{"n_layer": 8, "n_experts": 64, "routed_scale": 1.0, "router_noise": 0.3, "lr_router": 0.00132, "vocab_size": 4096, "norm_eps": 1e-05, "seq_len": 512, "steps": 7060}
Below are experts of layer 3 (counted from 0) of a mixture-of-experts language model. Rows are named router (the router's row for the expert), down (a neuron's output weights, with its number) and show model dimensions 0-159. Each number is 128 + 24 x the weight over its row's rms, rounded and kept within 0 to 255. Numbers have three digits each.
Before each expert's rows: a language model's description of what the expert responds to. This comes from a sample of Wikipedia text that the model never trained on.

# expert 14
Description: Finite verbs and auxiliaries right after a subject pronoun or noun, e.g. was, is, were, had, has, would, became.
router:131195086146086145112104124110124165089126135133142145144120126128141153139132127123124094127104173089114125107153118117126092147165154132119123133114133106108074140129103145091125140139129108121125135084129142123148172067057109130108141140156156118139155133151111146117136115142128127170169114150172173139125152148123115162131111134161108147118168142130121150110125133131139148130122114121099123175113119148172165112120149141093115124117102174085132131117087153138175118095109061
down1:125139153154143122140113097154113155122135149108145173171113142122123143141086149114140107118166101144092126124112096166132128136132163086139148120128110135118196147149124074091104137138128150115154112123137149146182133122144126124123147140143119104114117122141105135151149134185127148145096173132137118098171114107131124103156131110138098114101127111142193122110139126137139150137116126163127134142148046118141135106187099141137130087142141105157125106130060167108155134085122104
down2:148097123136124119142153109095119150139171107111111140113070117113164109160118145140142144119210076137090073130114091111097089108123152131094107130139140132104172095101140092111179143165143136093126086119121148167121113106140151145163147117121113144086128138143112074128113128150113157134125112114147147158111112130110154132117127118139168086136123105114143112144132103141133179169121093153121112118083135107131110106155129133102126141143113159124119106164139141141142117143181097
down3:117094115086141085144144152131124124119164112141135146094121127160115146131136146173151133084154163140108113160148097130099117143120190151142131131150121144136133127112118111094110156105129126140143155111089131109108131112093120107142193081089131136121127122123084100155151135175117140130148094106140104111132130108109124145138076106211143124122135097174151094150136118133165113163144114106126145129100123126143125166142118149153157074097134085100168139106135107121148160138133150
down4:134135113155133129146099119140117161113137131119130120125165122143123155110088144138144156162140134145117122111139130140136143140112114145129117075107111096141114127199134124177139161130072143106113108151148162175072172113107130122139123132107090125119135095142097111149132151143169121090064095080128091101113108089089106131155097129073119130119114139109122156181100129127111125116111117123129165143135124129097130141151097110090194103153118115167135122112124146147126127156165107
down5:129136139109113141128154152094109150122091133173121113104154153129152139074121127104123126117142158099092095140121141129134149113112097151114113127161167164133152126132098160120112132169096152109106134125152161090098120133110131127107129176093153134103139117098117119114106169116123154153123150129146110163139116132074093102116172152107161146135150080147140099139104103126114190124122115143142129117151194152151146143155121136154167127165111154139147091147064160133107085121098138
down6:159114116118151132102155090107116106168135117127116096150117133159112149105153112129113108119120149127147128150095150124163162184106149137148178122125084136138103093127112150099143119090118151125111136099137124131116111106100130143176133114135124146140120128153117093123151141126119111158104101161086157117138142118111093133128104124133124161123173115146143136140182142158146134171156115076106159157158048169133112147111119116122097104124138119098115138110130186174140125159063146
down7:145093121117139136156130084111109064098089103130170122134103121146160107123126096141122108123126132123115169151117111113132081134114106162128082083100077162131136127129094107072149143136160128163125093125115085149118120090145104138137130135106112163121136139142090157106140111161137177129124109140110133110114147131111145146119110120132143107103146123157141107128116145083123134094147127095124129146118055128172142117083143137108115126106137151157153154116108158184185145104144126
down8:117145096153119152154156128131122082146108158122118159142132116131117125099143122120150108149101162127141172128141125166127164137112114157145096169122102151103107159121105112117130121153118113124069118122127132107084135176166108090123105106107186144150166121127131093122164125082141147128118103121104162135112120125134117115095087125127102120108170170155124076162170093160127143111154140125106148155124113156178103135148166135140132116113081171120157163132117099129103128162120169
down9:148155113120128130131121121101130136114142092114159160102122185130185137160117087130088117170119118141157112096119142155139104147146100105087127124157169136162096171114111130147108160116157097128110141158145131126139102096114110135081125135174145135129124130128072098160148173157136140123144096145168118132150211152137134113157115111149106112117139118091124089128101154123128098124123132144127155101107183164150167142096128118112154118138106176115125143110146123130117129121166136
down10:114079150130179148118150123120121120123130131111141079144107122094141151119142091103145119128179076107104112110137123148103123145128111090164131137126119189135160122092103144146117136138138121126113101092160150109166137109148160171124156130123168104144126113130137096131110108122128116088159102133138154104155075096140088137098137140129158061099090157133114127132133125119169125144093146117097167108136078131131145125099127127138101105137171128130106094144134115173174095096126128
down11:128176098100126113155173143122117165135081163189115103115168144106146148144162111144122155130096149124162151104132120155122138141116123102128139126129154127134111097151098154177121128113118133123100133130094118108065171117141099128148155083121136110142098141087168112124150138147137119142119113104143127124115098121118113115095093151103163131122066169135099197130100133113114119152124162145146155175139160114108129134102142158128164104171131131153149168114119116136125115108099151
down12:110146139104117103168127083121103131142114127109142132188138108117114110142131127122134175173163121143140140141133122133131168127135120127168127135119103077149140082141120142107113153091087150117124124126123074110113140097133118119159145124115090085152147142120136102124184133145150147105103095142119103137143119139178126112123107093108140134127100140173146126179107132114113095136164141123130180166123035124135125090127129159119091113136106126139132161121061105149136129116110142
down13:114114108136096131124143158140121098091131132095158121098118128167104130163095109131123102108106113090145071146137119104110075112119064129102122149114124162131130166129158126141104124127150106149137126095114146102135126118116142195147112133091151157148135174130114103122102114123120122154162113135117164133086160114144134162167129126155151123155169127123114084089150188082144107148154116121158135094147161117114145155129108122108184130117175088151142116160142117123118133137123098
down14:154122148103142120099097141153157135109158120122138116122145105116130107112087137111157162124063119129136153151107104156104178142141130118141126149100105126162151129102113151089103180099116137143120124109143169140170138174089118159104161146126152166199140177153135103110146145100118142143107122135137104112117109129131146146139121132138107138122086166141110137156135140124118134144123073135119113121096096156125162092104093114105145109134144077097138103112087151143168067138119128
down15:123142151141110130085131176117135122117131104155111138100124121145139145177114158129145115169113093152121089126102123133150116157149101099139133124115126103138116105087109079172155100139110139091116141138118155158123150154154139130154107109108081115098093121123080133131103144127098120127077135081150088102130116154110099123143157113133114050142134132080112146115159143086141127135118106175133127105149182106090105150151112130105111125099109094138136117117169165115138098155114104
down16:111117117153113104125123164118163106111127109153165121046089121109173080155115169157127098121173131117142138095154117139115135127085141145161119108130124138124122104098149102158135115168170140117123129126111146127112161093102100118102131126121126170144125114083103093110126156092144136113122161102137122098170106113161160123112116167150132075138125106099122127092125125089131146128125127124162089123155165124140122113098143129125172135121145186133109143141145118166141128165183127
down17:140086154114134119133150120167148143133105141148136152130069098098152124150135107144112135164142120146116130097113103122100136102123110135138107132173133134127149193114125096151151124144147119150129056149147128142152139130149112167159111170177109133134148133148101125143147163090140116118127149161116174143143093092161103095128153140123140086178098089146095126113112122109134164112124125128119146080160098157144130111107177105140081143096154155139130108144102130136181123108140132
down18:116133167131112106106094109093117135101108113145108121133139139149132141122166143106141098120106153091138131159136125142159134136070121123165124140109087103180090158124139128112085136124063143129116143178149133082107156129141146141128118126093101128124136148160141104124098150117094115118121083145156127132120152137116121160111173137104118172135121148125149115112070122089142135116131139149163129131184099087104148141133133094094098118177119121144092084093135130130094089127142082
down19:141136128095117127085122158115129131145161143093112148152130131134068171121150143114082160084132126132152098139143151120166144143135141042120131125145116130137127124092134148137126125142107139101126104081106181140173131176115107105129124135140173113192124160160118117119116137162122108159066096089111110152117128134109127116126139129101122128084143141119093123100142079144136170128120135167145109091156120125126119092105124110143098159138156133093088113133110106128134130113145149
down20:113102139125126122103134123128129158145182116164135150156110155149198124139099123122120084147115139159117139101118111104099090137129093168157139119128147166108119126100125142139127124191121145154170133151144116115117130121112114072089144109136059195113127131120140142131099119107103143130137146142106120106154119124120134144158200113102111108134164097134102123159108107129150140133118128108128115109152193145092115150144157108148162122126134117149141124101115151168131124109068138
down21:098135136123135082133132125126152138084119158151100137129166126143108149135116096124143110108113106082119149121090122093131098129128103107124114134182134113099155077114149169163127144154150131109132127132137158090181111128174136170095120124157079131132129145117186130102127117121130099130172131140121151122140129076095113153115108171126161117104096139121105167087079159117189127106118114156139152118158142100111158144113120153116130111160168119162133109132140082106132111137114102
down22:106132105172129145213125134141068098108117131116111118130067122127132130109131089087117116116144141111122122154157176102121098152152099090134106107128092154134133106174121118101172143137134113149094140130141126159070114110149141138147131134142131143138149073137119150142160129147124145082136113135119147098120138114126067118101131126136117115128139114132119125096075159137163117110131134102102130162134063124161128129150135133120116108082105126175152116172138160134157132123126120
down23:127115117142132101170130101188141142156115144098108102136138116117135163099130124167131076139137118120128111122133081119119100165133106116122125115075065143114108166116141101130137126117153133102168112121144133146143122139155166130150144119148158160144123152146130140123113131134140089108172124148086115122160111114121168098086134117104125131086117150086111170158109114131150127134109134145111129120112036151076075100118139144103105158093118105126114169130169118139100114129143124
down24:087134124122120073109148081126106120149107122163112068123094125109152130119112115105156118161109099184156134112109090102105122139114112126117171142134117149106152110106144101130153112144097080068123150106184128098101120159105123142136179116102122107169126131117135107100132116107086134133147089107156132119117124105149121117077156108093116139133125111076124101129119098130126119159168103145132092161148144137145142120114135122179110157122156098125126165095143130164098122119109129
down25:149127114140147124140179078147120109148123132110146131152119132107144133080152135153101142160121140169082084135148099105112160141110153108169109112140060127156154118152131112109134138097102120121121121103162145170163117094124142131158155155134142113127170129161112112124178139165122156141111141159105151112126154144117168111131118124084152148130122129153087103120118123177109114127124138128121125136119015154150137117107142145147097126139122116143123099141087152136127133134132092
down26:171130147107165141147133135151142104141127167138133141150152134111156093126118135117092136114131132141145129115113155117092136111133159176132113145112138132112076086108125109064124102130102170111114143158101103098091094100084163133080091097122110119129164141088080143134148097140137133142097166160119138152162088170140120146139144133114091105152101105116120118121130148166090098132113129102108128139118132148138145120201142112128107132094114157115112173115090120137115104161112148
down27:093130105144132140117098147133108134163160112121106088146138149090098127115139118125148064091121163113088124122153149135137133124114144145091097154126135147115106159116126154089119092178119144121122117136153143108098108175166101115094124125104140149115139106166136152134107146116095112104141163126114129063127153109121152141134141185113149143124135087128183101147165124142116165123103099114144074123108153155143116101156114129149149124176110105112125165121136163096100107147087098
down28:127122133147171126139074110191113118149131185130093113155174128119108145119133118126124134156157139158120116114162106130111149124136120103138160115102106098110132124141143155075127150105156115137127144126111086138164097122138128112083127125150157144151127123196106130169141108167121200135108127144118128132122097105153126122152131125107115197118098165181141130120133096169126158141150150087097127128132111137116110134142142100163124131120118125085124127142088125168150097084138120
down29:126135127136139118139089128179100129182152130135109103120163133132117109094134156137088133121092157154139155148132148147181159106141157143113129102124085089171092136123182126094131116118115109120091120104161148091112099137130136107115120157150145089105111104150124116182127154136111131109129140144120136111129164118140133115090097095086147161115117108138135125129118090137103138071178117131163102135108135136151082117153117084171124131145097140098072132105127130140095140152091135
down30:143129136137132133155145085157106078163150134141146109147129111128115137144145095117099124119164143108154152144162141137142147119126157123166111130120076132139118090166117141090129124097123123111139096105126153138099088140125107133128126142095142134109095144161085105129132092146136142135142109188121163126129115111117131117115140084141094137118170128150120133115103126110102100083119150084125136133111018149185110115123148139122141127103105122149110188131085153109164158139126138
down31:131131109154160144152109091119139111152152157096107139179156131140116135131132125128134151129146159103092143136151131132127141159117123102141120107108112104153176130138108167093121103126155138160164115117167114128132091115162095099145130097101134120130157121140126132144154128104113122154152115151087108088143142148145120138182057158127146172126113171200136123149138113129152134127149153090119133196126054119146106103117128157113103134149098135101146142136111122150146117093092109
down32:160131119104121138130097109117133137139141121121132109123135129118145125124088147163154143112132154140080091122160160154161130163084105121158151108091112145113167099156113128145071136142117135118151144101144136089078111105105151125107195115096099123125117126082102115109131163157148126138099073122123103124142166145101109134165119147133107115078122205174158142121124185098112104121138130127135138137112147117118101141142109142105192092132153128135137127138116092134117119108115133
down33:107137122194133143118111133115131138103125166129119147130159096113154136131120146108100143122136095118145133114157175146099153142057158150112112146132186110106086142133126136152129081109082148094149115125139082109127113122131130149127145115085097172083155129124130106155146122090108154118127157120119153076119097126133099115109114136113140114149106065129104125157120135089095135114109145118109133154129153106178137156178172100140149153130101142148143152166102131126133135168118125
down34:148096160120146117095121122120098123160128132120152110146108107126135096135115086097086118137211123110143132165087127130132149095148154158125102130138121129134096132127154111104159083103120117121136088130142082116166100097133123115141125178125122105149157129128105137152156156151101134136129114199148109097154139140176114116142125124132156152128136106150143105135070147113113158126126155122165126149144071100164153119156137127109097097140113141152100145112095120124169115138075096
down35:078129113173148099142102140146139141148134142148125122116127109142075102144138120139167079128110129118165114180132141096129148144106083137125164111150099123100167121125127129169127091086104129124110113171117104109131118183129163152118088129101112131093135139162151127182079126102104135065169118155129121126134127112111113176133138126121096108151092077146139127117149136080103109101149140109115147157115169127121136139124157140141125113134098072116086133110109142143144128148128117
down36:135093121139153114119130082115118146123177125086119101163086131111118133147101120112135120135234059091105096155100119089133113134120135133123143122139114132102161123114118067080156118123124146105121125130139130135143104094130140123133138133157117137106151147159128113140117074153099134110142102163146132119127112105113144135160140112147157132129118126123141123116124124129154149164128120148094107097116048136148136125164121124080095131102133114120146108157101155105119139123155072
down37:069130134114133134145153098116128107180116115109119100096076114126089146125117167127119133129157111124145153131151129146095149139132132134145155144121093143164112116108107104150140101162153131129153161104136175138101139168188110156143122121143139161118138119173137151162110131095139111116171122099100178117106123112145132095100141126129090169099120120136137077136161100129150103172096136146131116094109110089101119164137165166119119156109160114142132123156125107112102167100179134
down38:120169153131070148139075139119122134085106143099126149051156128125136191168136117108121109163143127149141123119101129110133121121152144132130123102121131104156113113142144106167108154134093104111116170131167146086128118114121148108071102121118126135095107115128113167146175137143109120102124121092143148152125133150135167129156159132125123161127126116094142147069129108085166127093110129117117130115146129136181172154113134112164109148136091103111102117110127120116139180134149163
down39:137133149127125137137137119109128146150115110116128108143081105097163144104100174151142092133174118140080098120136115184124127119148104126119111170121179183133122146128142119141123143149150147123146090118121150110123173182137116138134160142149072150135164093101140144121113153057128127160124105096173142074139108093114138118145134129115133106137114098125153145157141132116175116142123140165120130114120197157124093099115139120128165118174102126105152111149116120108143099132134143
down40:147132133084150126131115132155106146152134142165128129125214142121152128130089144123099100099158115129165132102062157152109131168124131139133115110181141130075121132145135142090137102088131161091098124134115135104130146089109107139111132141172138142133110158103138137128130084113152100137096164128129107155147115154117156121150148125117126094161078151133090153096110110096112096112110125135135135104193159153099140129116118116070126113161114139146097154109133162114110130133117136
down41:174114147146126085154169113087125105112127121098141126091137108143127111105125128132118160087125132130145128153134144161145097147125159121101150100094116141122122124130155114083140123128113179156112134142088153146105179105120147109190156148127118118122161118102161120149116148116138128106152141132083156136128068134113126165107103115133119142134115135150113141155149135122054113092127156139170116097150065133160115136127088085085123120107158141149120145129123106173117142099161096